{
  "n_layer": 13,
  "d_model": 192,
  "n_experts": 128,
  "experts_per_token": 8,
  "d_expert": 32,
  "d_shared_expert": 64,
  "activation": "squared_relu",
  "moe_layers": [0, 1, 2, 3, 4, 5, 6, 7, 8, 9, 10, 11, 12],
  "router_score": "sigmoid",
  "normalize_top_k": false,
  "routed_scale": 0.707,
  "balance_loss": 0.00351,
  "balance_bias": false,
  "shared_expert_gate": true,
  "init_std_router": 0.0145,
  "lr_router": 0.000507,
  "n_head": 6,
  "n_kv_head": 2,
  "head_dim": 32,
  "vocab_size": 8192,
  "norm": "layernorm",
  "norm_place": "pre",
  "norm_eps": 1e-06,
  "positions": "rope",
  "rope_base": 10000.0,
  "rope_fraction": 1.0,
  "qk_norm": true,
  "attn_scale": 0.197,
  "tie_embeddings": false,
  "parallel_block": false,
  "extras": ["capped logits"],
  "init": "uniform",
  "init_std_qkv": 0.0361,
  "init_std_o": 0.00709,
  "init_std_up": 0.0361,
  "init_std_down": 0.00709,
  "optimizer": "soap_variant",
  "lr": 0.0103,
  "beta1": 0.95,
  "beta2": 0.99,
  "weight_decay": 0.042,
  "lr_head": 0.00904,
  "warmup_steps": 50,
  "schedule": "wsd",
  "decay_fraction": 1.0,
  "decay_shape": "sqrt",
  "final_lr_fraction": 0.1,
  "batch_tokens": 65536,
  "seq_len": 384,
  "doc_mask": true,
  "train_tokens": 312100000,
  "steps": 4763,
  "dataset": "wikipedia_en"
}
Below are experts of layer 5 (counted from 0) of a mixture-of-experts language model. Rows are named router (the router's row for the expert) and show model dimensions 0-191. Each number is 128 + 24 x the weight over its row's rms, rounded and kept within 0 to 255.
After each expert's rows: "gets" lists some tokens that make up at least twice as much of what it gets as of all text. This comes from a sample of Wikipedia text that the model never trained on. Tokens count by the router's weight.

# expert 114
router [136 136 148 136 125 165 133 130 143 131 140 125  81 122 139 103  96  90 158 145  96 133 119 105 141 158 126 140 121 108  98 156 170 137 157 132  85 109 130 115 139  76 123 100 149 174 141 161 149 124 130 147  92 109 111 145 139 140 138 111 155 138  73 100 151 121 128 133 165 106 109  88  84 122  81 163 135 133 138 160 166 152  86  98 109 123 153 136  97 115 136 114 152 151 118 101 163 108 104 148 165 132 137 118 154 129  94 135 125 157 161 101  98  80 122 183 131  93  98 111 136  83 133 113 155 128 122 127 168 132 134 118 121 161 159 148 136 133 143 118 119 161 156 116 163 129  98 119 111 124 113 145 103 154  91 123  73 155 113 144 133  82 121 115 108 131 126 116 108 118 148 114 111 140 128 141 177 117 143 164 112 127  92 106 144  77 172 127 108  84 145 110]
gets: " S", "s", "S", "as", "us", "es"

# expert 78
router [119 183 157 144 143 157 135  72 139 116 126 131  98 144 152  99 146 156 133 134 107 104 122 122 151 132 138 110 151  99 141 163 133 149 164 156 128 103 133 121 116 127 132 114 155 174 174 143 124 132 116 140 126 113 107 135 121 126 126 124  85 134  89  93 180  93 138 120 158 150 115 100 135 117  84 130 130 141 161 133 143 163 102 129 144 132 136 144 147  74 125 139 131 124 104 136 110 117 151 122 143  80 121 101 138 108 116 108  81 134 144  90 127 110  74 144 160  58 129 136 165 114 155 141 140 165 188 121 163 109 103 127 135 144 121 144 121 127 158  97 128 183 145 184 107 137 119 109 113 130 118 146 128 188 110 128 128 124  97 106 131 144 127 103 183  95 137 147 102 134 161 114 122 140 149 127 127 107 156 144 100  78 117 125 165  86 131 111 109 103 140 143]
gets: " of", " in", " on", " for", " from", " at"

# expert 86
router [123 147 127 145 164 115 141 117 112 187  98 146 146 123 120 131  89 115 105 136 133 120 123 114 153 112 120 118 109 131 130 138 135 164 153 146  94 149 142 148 167 113 108 101 143 137 117 153 137 131 116 122 108 122 124 133 140 132 118 129  93 142  99 115 152  95 157 144 125  90  92 132 107 114 126 145  98 113 158 124 108 107  68 100 164 153 138 124 142 123 160  97 126 129 136 147 140 190 139 128 155 129  98 104 130  52 100 103 118 151 140 108 113 125 111 129 179 114 107  95 179 101 146 133 144 151 158 117 128 120 153 111 107 157 141 143 156  93 137 118  99 119 100 123 129 125 131  63 119 107  87 121 140 145 112  71  87 154 100 118 136 102 142 136 183 139 187 154 125 158 122 124 122 134  80 139 121 118 181 153  88 135 129 107 171 116 127 169  94 106 137 138]
gets: "|", ".\n\n", "b", " B", "B", " with"

# expert 104
router [116 113 127 123 157 165 176 156 155 146 118 144  99 172 123 103 110 113 134 141 116 119 119 114 167 152  84 126 128 121 132 172 118 189 153 111  98 138 143 129 157  90 118 113 145 157  99 186 142 129 110 126 104 156 114 118 153 155 161 120 105 131  83 153 128 122 172 118 105 144  78 112  96 121 134 155 116 128 137 153 115 161 140  82 127 145 144 115  87 124 148  90  99 118 141 138 120 154 123 142 145 112  87 127 142 133 121 158 122 176 138  98  92 128 108 130 130 144 102 107 132  97 148 116 127 123 137 140 136 113 142 100 106 128 159 149 160 140 161  91  87 146 123 163 150 139 135 134  95 127 114 100 104 170  85 140  89 181 142 138 122 110 128 113 156 124 135 141 143 130 103  82 116  88 111 192 127 119 150 129 111 103 131  78 169 123 116 138 103 123 100  92]
gets: ".", " S", ".\n\n", " T", " t", " s"

# expert 92
router [190 131 169 168 142 160 168 125 129 176 159 124 105 152 137 119  79  89 132 152 145 131 108  97 141 125  96 124 133 151 127 141 110 160 140 138 106 124 168 142 102  95  87 123 123 121 107 138 143 152 118 142  94 143  89 131 152 163 123 118 129 136 150  92 142 115 126 127 143  96 123 108 109 158 145 143 107 123 117 142 132 165 129 117 197 156 144 160  99  89 157 140 139 132 124 146 147 153  84 149 119 123 107  96 179 117  80 112 122 159 142 125 107 104 141 165 154 127 114 122 158 121 121 129 100 115 146  77 139 114 121 135 127 131 141 129 152 103 132 121 132 136 185 114 119 160  98 108 113 122 111 110 103 135  79 114  77 155 124 170 129  86 120 124 163 140 144 105 103 156 155 133  78 127 103 152 110 130 162 155 108 117 112 119 140 110 151 120 119  80  99  91]
gets: " a", " (", " \"", " at", ";", " con"

# expert 44
router [167 129 161 160 116 105 143 115 146 147 140 115  90 140 167 141 138 140 114 125 123 126 129 107 172 106  95 131 117  95 134 152 147 168 167 115  83  93 125  78 145 135 140 131 203 164 137 162 159 110 109 140 110 176 129  91 159 148 137 160  83 146 118  88 151 101 150 119 134 135  88 119 150 119 123 161 114 113 148 123 131 126 136 114 129 131 106 155  68 129 127 130 122 102  98 121 113 155 147 126 135 121  89 114 165 118 111 113 123 146 151 122  77 119  99 125 122 114  95 151 144 102 151 144  89 136 151 133 149 113 150  81  95 132 154 124 149 133 152  96 100 150 106 177  94 120 134 102 115 128 106 132 124 102  98 117 106 142 114 131 159 137 115 113 135  97 157 115 138 114 157  75 110 121 148 145 153  94 132 170 100 147  95 157 130  84 136 136  81 113 113 104]
gets: " for", " in", "0", ",", "th", "st"

# expert 112
router [144 160 123 104 187 127 138 125 156  98 118 155 101 115 184 120 120 142 161 132  95 102 117 135 154 100 133 110  95 124 138 154 116 166 150 169  85 143  96  98 135  94  71 126 123 170 141 164 164 130 138 133 115 156 126  76 164 150 126 134 126 114 137 108 156 130 165 105 143 124  88 139 140 122 137 118  70 164 146 173 143 118 107  85 182 157 134 149 153 125 114 111 162 103 139 127 168 116 135 122 139 128 106 129 142 114 113 136 143 142 140 125  83 132 146 147 150  94 140  95 136 106 159 104  86 132 149 154 139 133 123 137 107 143 140 134 150 100 125 114 101 137  99 140 105 122 139  73 120 149 146 105 161  82 101 130 117 147  83 108 130 130 116 102 147 132 158 138 133 153 135 108 105 102  98 125 148 107 126 143 119 134 111 136 168 132 172 190 122  91 140 113]
gets: ",", " D", " M", " L", " C", "\n"

# expert 127
router [151 188 124 149 153 143 153 127 156 134 116 142  97 104 154 119 144 130 126 151 105 121 157  90 145 123  84 185 110 119 112 152 134 134 125 174 102 115 129 118 116 105 129  43 164 165 105 158 166  90 115 127 108 112  98 131 164 172 154 138 131 109 108 147 134  91 125  96 139 145  82 155 155 126 128 136 120 140 133 159 118 138 145 116 135 138 136 143 138 115 134 126 162 144 132 133 143 138 101  91 150 127 113 122 165 130 141 160 108 153 128 123 108 122 139 131 124  72 103 123 139  88 160 115 109 146 142 119 156 145 109 119 100 117 117 124 146 129 157 101  85 131 129 182 112 166 105 126 122 131 155 122 105 134  96  96 148 180 109  99 108  88 101 125 110 106 154  84 153 129  93  94 145 147 116 123 177  76 123 156 136 134  99 110 132 117 144 159 101  91 148 114]
gets: "e", "u", "6", "i", "9", "o"

# expert 100
router [134 145 123 136 120 146 194 144 134 133 121 107  84 153 156 116 112 113 100 130 111 151 129 106 168  93  86 121 133 118 134 137 144 138 163 137 109  91 130 114 173 107 147  95 137 143 136 184 139 149  87 173  93 144 117  94 171 133 167 150 139  77 109 111 118 126 146  99 168 131 114 130 150 126  97 167  85 105 162 110 145 120 102 106 188 155 170 151 145 116 101 138 144 105 137 133 131 137 122 121 119 145 146 119 140  96 132 124  95 146 171 140  98 116 123 111 137 109 101 167 154 105 105 106 165 133 157 108 132  96 159  99 133 121 135 105 144  93 153 116 125  88 180 138 108 132  87 135  98  92 111 129 128 140  90 101 100 141 142 157 126 108 118 122 163 122 143  75 114 136 146  76 119 142 118 135 160 102 124 137 118 129  94  99 150 127 131 145 119  94 121 137]
gets: " \"", "2", " |\n", "A", " E", "E"

# expert 56
router [167 116 174 113 172 139 152  75 132 122 133 142 106 123 153 131 128 116 145 134 120 105 116 116 140 157 118 116  87 119 106 146 106 159 157 161 108 109 118 146 105  63 108 127 121 157 144 174 122 164 135 107 100 128  91 123 142 129 163 123 127 108 101 123 155 114 142 133 151 143 128 118 105 133 142 145 125 140 115 120 109 171  92  86 129 163 158 166 139  75 131 133 143 152 141 124 163 128 107 105 144  89 135 181 172  99 105 117 100 134 156 102  66 123 101 195 152 107 133  97 127  95 125 160 129 169 117 130 167 121 115 122 141 138 153 118 150 146 141 129 124 161 136 153 113 155 119  62 129 121  94 119 138 134 147 152 105 144 125 106  99  85 109 123 117 117 131 134 108 138 148 122 141 103  75 155 118 115 131 150  94 125 138 126 134 150 191 149 140 106 146 120]
gets: " is", " are", ":", ")\n", " m", "="

# expert 75
router [111 153 131 142 140 138 132 131 133 121 149 112  61 124 143 122 118  96 121 150 120 165 114 121 156 123 109 116 161 135  97 164 143 143 136 130  83  98 146 105 151 102 118 115 161 118 139 137 170 145 110 157  99 148 125  96 136 139 186 143 137  94 127 149 141 146 163 117 142 124 106 105 115 145 116 159 121 148 121 139 168 111  75  90 121 150 163 126  94 116 149 100 154 152 122 111 174 129 129 123 156 141 117  93 166 144 108 152 100 146 175  71 114  87 114 105 134  96 120 103 131 127 155 127 134 113 170 130 142 157 103  99 158 135 164  87 118 112 134 144 121 109 136 131 136 146 118  98 110  99 154 123 141 116  84 121  93 127 118 170 141 106 127 122 149  84 186  91 154 113 157 112 104 112 131 128 175  94 111 164 133 150 100  84 125  97 156 135 126 114  99 169]
gets: " in", "us", "s", "as", "es", "is"

# expert 74
router [144 135 152 152 146 103 191 121 133 163 140 114  98 145 183 144 114 171  98 124  85 116 144 100 125 107 124 112 109 137 111 118 154 112 164 110 111 134 112 125 189 103 121  96 148 172 118 131 171 124 136 148  77 169  88 100 119 112 146 137 108 160  85 145 155  99 156 130 103  88 125 146 115 136 107 124 125 147 152 162 123 139 107 122 145 135 129 162 112 124 119 146 116 118 123 120 151 173 109 113 130 123 151  85 171  90 138 121  87 172 124  76 143 136 112 115 153 129  89 125 133 124 157 124 149 144 169 107 145 135  96 120 131 140 177 128 137 140 158 112  93 180 140  97  89 149 138 105 133 158 103 138 122 134 110 108 106 168 144 101 139 120 135 128 144 171 190 134 111 132 113 116 157  86 128 150 105 115 112 141 112  94  99 146 145 130 144 129 135 114 154 116]
gets: " |\n", " to", " by", " he", "g", "=="

# expert 79
router [155 117 167 188 150 142 134 100 116 144 115 132 146 168 120 110 162  80 144 177 101  95 119 113 127 166  90 154 110 136 114 163 126 154 140 150  81 146 149 161 118 123 106 106 151 144 134 130 117 104 128 133  98 133  76 113 140 121 134 141 111 148  90 167 111 135 125 126 146 122  83  97 102 122 135 158 108 106 142 135 133 138 118 114 149 161 178 140 136 112 111 147 125 134 131 154 182 175  87 135 113 126 152 119 118 106 125 106 120 156 145 113 104  83  87 180 145 118 101 127 125 125 112 117 139 137 126 118 165 109 119 121 107 100 125 139 126 167 171 104  77 167 178 154 125 159  95 135 104 142  84 124 128 129 114 109 102 163 129 153 168 141 145 149 105 139 162 121 130 151 131 109 109  84 128 169 144 113 134 153  95 113 100 102 130 116 118 135  98  83 129 140]
gets: "it", "at", "\n", "y", "ot", "an"

# expert 124
router [135 144 146 146 105 147 137 133  84 154 118 149 107 107 136  77 127 138 136 120 113 116 132  90 173  96  86 100  86 133 128 122 166 185 174 135  75 137 144 127 130 102 108 105 149 148 127 141 149 123 127 174  98 169  94 102 148 176 165 137 134 119 105  98 164  91 139  98 137 117  93 105 131 152 107 150 105 125 193 126 142 117 120 124 149 160 149 182 157 129 162  92 151 114  74 105 128 142  87  92 147 118 118 154 160 109 108 156 100 122 153 118  94 104 102 143 149 119 121 133 137 131 105 148  89 147 137 114 160 120 126 116  95 160 114 109 143 142 152 101 124 128 127 194 124 124 142 119 141 121 104 134 125 132 126  87 117 166 114 126 142 108 121 134 132 118 124 130 171 123 114  83 132 122 124 137 162 135 116 142  86 120 120 105 139  96 134 165 128  93 119 137]
gets: " the", " The", "The", "ian", "an", " American"

# expert 90
router [146 157 130 130 118 107 170 140 101  97 152 159 108 153 138 137 140  93 108 161  90  97 120 131 129 128 132 156 149 109 139 181 121 160 157 169 145 134  88 119 168  95 140  94 155 139 161 153 139 124 129 173 129 139 114 136 164 153 136 119 141  95  93 120 160  91 133  91 121 125 107 105  94 147 114 127  64 123 121 165 138 131  94 119 149 137 103 137 141  85 100 118 130 154 106 113 151 143  98 110 149 109 121 154 128  94 125 123 132 141 153 114  93  90  88 136 140 111 108 150 146  81 110 129 148 131 152 137 139 135 156 128 126 151 206  95 123 143 136 141  96 118 147 143 102 155  86 107 110 122 118 100 135 109  96 154 100 141 136 156 157 129 133 129 122 102 109 111 111 157 126  85 108 108 137 172 113  95 127 146 131  97  83  98 114 113 102 175 125 121  84 156]
gets: " |", ":", ")", "or", " time", "es"

# expert 102
router [157 152 127 112 106  95 143 148 147  83 134 156 118 128 148 136 110 162 118 164 132 155 115 110 143  79 100 151  84 122 124 174 137 155 141 139 130 150 117 143 158 141 142 120 167 164 121 123 140  81 126 162 119 162  98  76 135 118 149 141 116 106  99 157 138 129 139 127 140 108 113 133 145 112  92 151 118 151 116 140 123 100 112 129 142 159 129 142 107 121 173 106 154 117 103 132 131 141 109 113 144 105 102  78 164 102  74 116 111 137 170 137 106 105 144 139 177 127  86 130 163  96 170 114  94 141 119 156 147 106 158 103 149 130 160 113 127 102 142 113  95 134 119 188 104 153 109 107 128 151  87 144 181 131 147 111 152 167 100 183 138 141 137 130 124 121 175 151 132 142 166 121  97 135 117 151 125  79 133 165 122 136 130  88 135 121 146 125  99 125 142 155]
gets: " the", " and", " The", "The", "th", "g"

# expert 115
router [129 152 125 136 127 160 142 102 112 121 129 149 129 155 121 156  87  71 116 161 134 175 107 135 139 102 111 125 140 134 103 130 147 173 174 115 125 102  91  95 109  97 121  97 169 118 140 154 162 104 121 150  70 142 118 115 164 127 141 123 114  88  94  94 134 113 158 133 153 116  92 124 161 112 115 164 112 147 155 127 148 104 101 100 125 139 133 125 131 103 144 128  91 125 127  77 153 128 143 141 144 142  90 103 144 120 111 149 137 161 145 109 119 136 131  96 149  92 105 120 132 114 135  39 120 105 141 131 129  74 133 128 147 147 130  93 132 106 166  90 126 152 131 155 113 151 138 108 104 161 110 154 136 141 126 116 150 106 123 131 137 130 116 102 164 108 157 152 151 130 156 117 105 147 146 156 138 109 150 178 103 121 119 169 122 103 162 178  69 114 133 142]
gets: "0", "5", " P", "%", "==", "C"

# expert 69
router [151 175 146 142 116 151 155 113  96 131 123 144 126 156 165 159  94  95 127 117 142  95 125 111 130 112 118 101 113 128 130 170 169 146 150 124 115 139 137 119 130 125 128 119 128 138 169 178 159 129 124 139 125 123 141 109 151 123 158 125 149 121  77 112 104 118 166 114 126 134  96 114  97 123 102 129  85 131 131 126 179 131 103 112 116 168 124 116 117 105 129 107 127 114  88 124 122 143 100 134 138 143  80  97 119 102 143 148 108 143 136 121  81  65 127 101 108  60 134 110 125 100 115  94  99 143 183 112 129 147 154 112  97 145 121 138 175 128 137 112 122 168 152 116 154 128 144  92 104 141 115 119 144 124 140 139 126 139 135 125 117 125 130 149 119 159 185 122 119 155 166 119 107 116 130 144 148 104 166 145  97 146  77 100 174 130 169 203 123  85 113 165]
gets: " L", " W", " K", " Z", " H", " B"

# expert 81
router [152 141 199 111 141 115 181 148 122 143 139 150  98 166 144 101 106 108 116 139 147  96 106 103 164 147 111 154 131 123 122 144 146 135 179 144 105 110 160 121 125  87 126 105 120 120 117 145 170 115 122 140  92 154 100 116 166 126 153 136 119 143  86 128 143  65 152 106 128 137  91 165  95 151 128 155 113 115 126 137 166 124 114 116 146 153 175 140 150 100 140 129 126 153 142 136 157 147 132 122 121  93 138  98 167 131 117 146  84 140 133  92  97 129 111 131 128 115  93 125 159 102 113 123 144 141 131 141 166 118 105  97  91 146 129 138 150 125 145 147  83 143 176 160 134 135 125 102 132 113 115 138  96 127  58 130 133 167 132 125 152 134 105 154 135 175 178 125 107 167 126 109 128 116  93 134 135  91 118 151  64 104  97 107 142 109 153 117 126 102 143 130]
gets: " (", ".\n\n", " \"", "\n\n", " is", "\n"

# expert 111
router [164 156 176 153 175 119 193 162 116 143 139 131  77 175 145 128 114 121  98 154  98 114 100 124 128 142 129 153 148 130 100 131 119 116 166 129 115 141 115 114 114  91  93  83 191 131 150 151 142 124  74 124 113 142 118 118 169 131 130 128 106 122 132 133 131 128 179  95 138 118  85 118 105 125 154 135 104 133 152 151 155 142  98  92 117 166 154 112 115 117 133 131 111 139 124 165 174 160 104  92 136  87 103  97 147  87  83 150 126 176 133 108 129 105 124 140 134  96 122 149 156 113 153  92 131 121 125 120 135 158 119 140 134 134 148 135 140  99 150 110 113 142 112 180 126 139 124 100 116 128 113 158 136 157 131 135  84 164 122 112 123 144  91 123 119 118 176 109 155 186 117 112 125 120  86 153 128 123 144 173 105 128 118 100 152 125 137 153 108 139 142 148]
gets: " as", " is", " that", " and", ".", " was"

# expert 122
router [157 134 126 156 148 155 131 160 155 149 156 143  87 154 124 111 104 127 127 180 121 125 153  72 132 126  97 129 136 141  77 187 114 136 111 142 141 117  80 133 130 146  96 107 159 119 180 146 141 135  89 123  99 105 136 131 137 148 151 125 132 141  84 147 122  85 125 120 136 136 129 135  98 146 152 125 124 124 137 151 122 151 129 114 172 151 110 144  91 101  99  87  98 127 140 144 173 168 142  97 127  79  91 119 187  77 118 129 129 158 120  90 146  89 113 156 117 126 114 155 120 101 113 111 109 184 140  88 148 129 122 118 127 150 158 103 155 142 148 149 111 108 123 132 120 145  97  82 117 135 135 113 134 126 111 137 135 158  99 112 174 111 133  86 133 150 148 116 120 162 163  70 140 115 116 157 164 125 121 134 133 142 120 139 183 105 115 152 125 127 121 128]
gets: " was", "ed", "|", "ing", " it", " his"

# expert 87
router [121 147 157 148 114 138 117 144 134 129 156 150  89 144 136 143 108 144 150 141  90 153 113  83 158  79 102 130 142 155 130 148 166 113 155 130 122 138  75 155 147 130 130  83 149 134 137 142 147 144  92 152 129 148  85 120 112 141 138  97 116 142 114 101 117  98 142 122 114 103 116 128 139 111 113 156  86 153 139 163 126 149 141  92 138 139 147 142 144 118 139 131 127  93 141 127 113 145 142 118 171 118  51  99 173  70  90 140 114 134 113 110 151 151 125 112 168 133 126 116 130 111 131 104 103 159 165  79 172  96 163  88 117 156 132 101 151 110 133 103 109 150 139 135  96 150 135 108 129 166  95 149 150 158 136  90  90 162  94 159 140 140 107 137 117  96 122  83 140 141 128 137 152  82 151 156 159 130 117 144 101  84 100 149 144 136 165 141 131 129 139 118]
gets: " the", "|", " The", "===", "–", "ad"

# expert 95
router [125 137 144 138 103 148 131 149  86 114 170 159  77 169 131 121 129 122  93 144 105 149 145  90 144 123 129 140 120 149 127 163 116 133 102 144 106 142  96 131 143  76 123  77 142 117 141 170 140  95 138 143  97 190  96 123 160 137 141 147  97 107 123  96 179 143 164 153 132 110 125 119 121 147 154 155 118  94 133 137 119 126 133 118 129 134 149 163 123  99  97 139 131 147 104 103 122 164 110  72 133 131 117 145 154 105  98 107 128 146 157 110 114 108 131 142 192 129 121 111 164  91 133 124 143 135 143 101 132 143 151  90 140 158 158 122  98 144 148 113 122 122 159 174 144 167 126 115 109 143 133 103 178 123 120 118 121 122 138 126 182  76 108 121 141 103 181 129 126 125 182  92 128  97 154 127 143  97 100 124 122 148 136 123 155 119 157 139  92 145 138 178]
gets: " |", ":", " (", "ar", "el", " L"

# expert 117
router [142 140 119 141 140 162 175 128 102 147 155 141 141 140 132 118 101 119 102 156 117 120 109 108 175 143 150 113 128 111 101 155 158 161 148 129 112 115  99 124 139 110 136 129 134 166 146 163 182 152 125 125 124 117  84 105 123 125 132  93 126 127  96 143 151 111 195 108 128 157 119 119 108 121 120 142  90 118 109 155 149 154  92  82 110 127 152 162 111 105 124 112 125 157 108 101 146 118 158 107 120 132 112 141 138 107  83 119 120 188 141 107  97 108 104 141 163  78 123 129 112 130 139 116 122 127 110 111 145 121 145  92 109 125 144  90 184 117 173 121 112 126 132 144 122 138 108  90  88 107  91 136 107 127  72  86 114 154 116 188 137 149 119 121 132 145 169 137 108 164 177 115 116 157 110 179 133 112 160 156 130 107 143 127 134  91 157 121 138 125  98 175]
gets: ".\n\n", "S", "D", "\n\n", "==", "I"

# expert 70
router [149 176 136 163 106 108 130 150  94 151 127 127 120 149 106 121 134 139 143 109 106  82 120  66 131 117 105 134 113 121 139 126 114 170 116 133 108 154  98 146 135 106 116  92 149 174 122 127 153 132 136 155 102 161 102 109 129 176 169 145  91 123  99 124 156  86 134 111 155 160  56 113 153 170 146 145 105 165 159 138 133 183 125  83 147 122 148 150 121 102 163 129 108 136 134 106 124 192 140 104 130 109 135 128 130 144  94 151 104 132 141 125  82 129 110 132 135 110 102 147 139 115 106 135  87 147 131 122 154 121 127  69 110 156 124 101 124 109 165  92 110 141 138 122 105 131 114 111 104 181 163 106 121 148 127 120 111 165 118 136 132 127  92 139 119 110 143 136 137 145 145 120 125 100 138 152 153  96 142 167  81  81 123 112 129 143 156 129 146  88  94 131]
gets: "o", "i", "\n", "ian", "F", " —"

# expert 64
router [154 148 153 164 135 125 109 112 140 140 130 179 106 159 113 105 130 115 101 140 134 166 131  91 172 109 103 130  87 141  75 140 134 133 131 138 119  84 127 130 127 110 105 106 145 125 120 148 165 120 100 135 138 143 121 111 123 108 180 167 132 131 107 132 144 115 151 140 167 121 104 124  66 113 121 153 101 139 116 117 120 146 127 115 115 132 166 152 119  93  93 110  88 137 141 159 175 153 157 105 115 142 101 149 116  91 114 114 117 152 151  99  98 101 122 165 135  98 130 127 120 102 141 148 135 138 184 124 145 116 134 125 128 122 146  81 117  93 168 105  93 123 152 154 119 127 115 109  85 122  88 140 177 144  53 120 124 124 115 150 153  92 131 141 155 112 152 145 117 104 133  94 140  98 126 173 123 137 123 177  89 122 125 114 171 150 157 107  89 144 114 159]
gets: " P", " D", " K", "t", " N", " S"

# expert 97
router [164 127 165 135 163 109 157  97 120 140 135 103 119 158 157 146  92 130 158 112 134 160 121 116 137 108 108  74 117 136  81 146 141 148 148 121 131 167 123 146 126 136  83 142 166 131 101 146 139 160 128 137  99 148 119 129 145 130 108  93 187 107 129 124 163 132 148 117 162 109  96 118 110 104 125 147 130 146 161 113 134 122 107 130 141 159 122 141  84 124 117 126 124 155 108 131 158 154  98 135 126 130 130 154 137  80  73  98 113 180 127 129 113 130 139 158 153 110 123 157 136  81 170 132 115 130 139  88 117 152 112 117 152 120 122  85 124  94 214 143  91 137 146 173  75 140 102 127 113 144  83 134 152 107  97 118 130 153 119 144 148 116 112 140 151 137 164 113  90 120 125 109  97 119  97 131 102 134 140 154  71 121 138 106 173 143 139 118 148 125 117 154]
gets: " a", "3", "b", "B", " P", " to"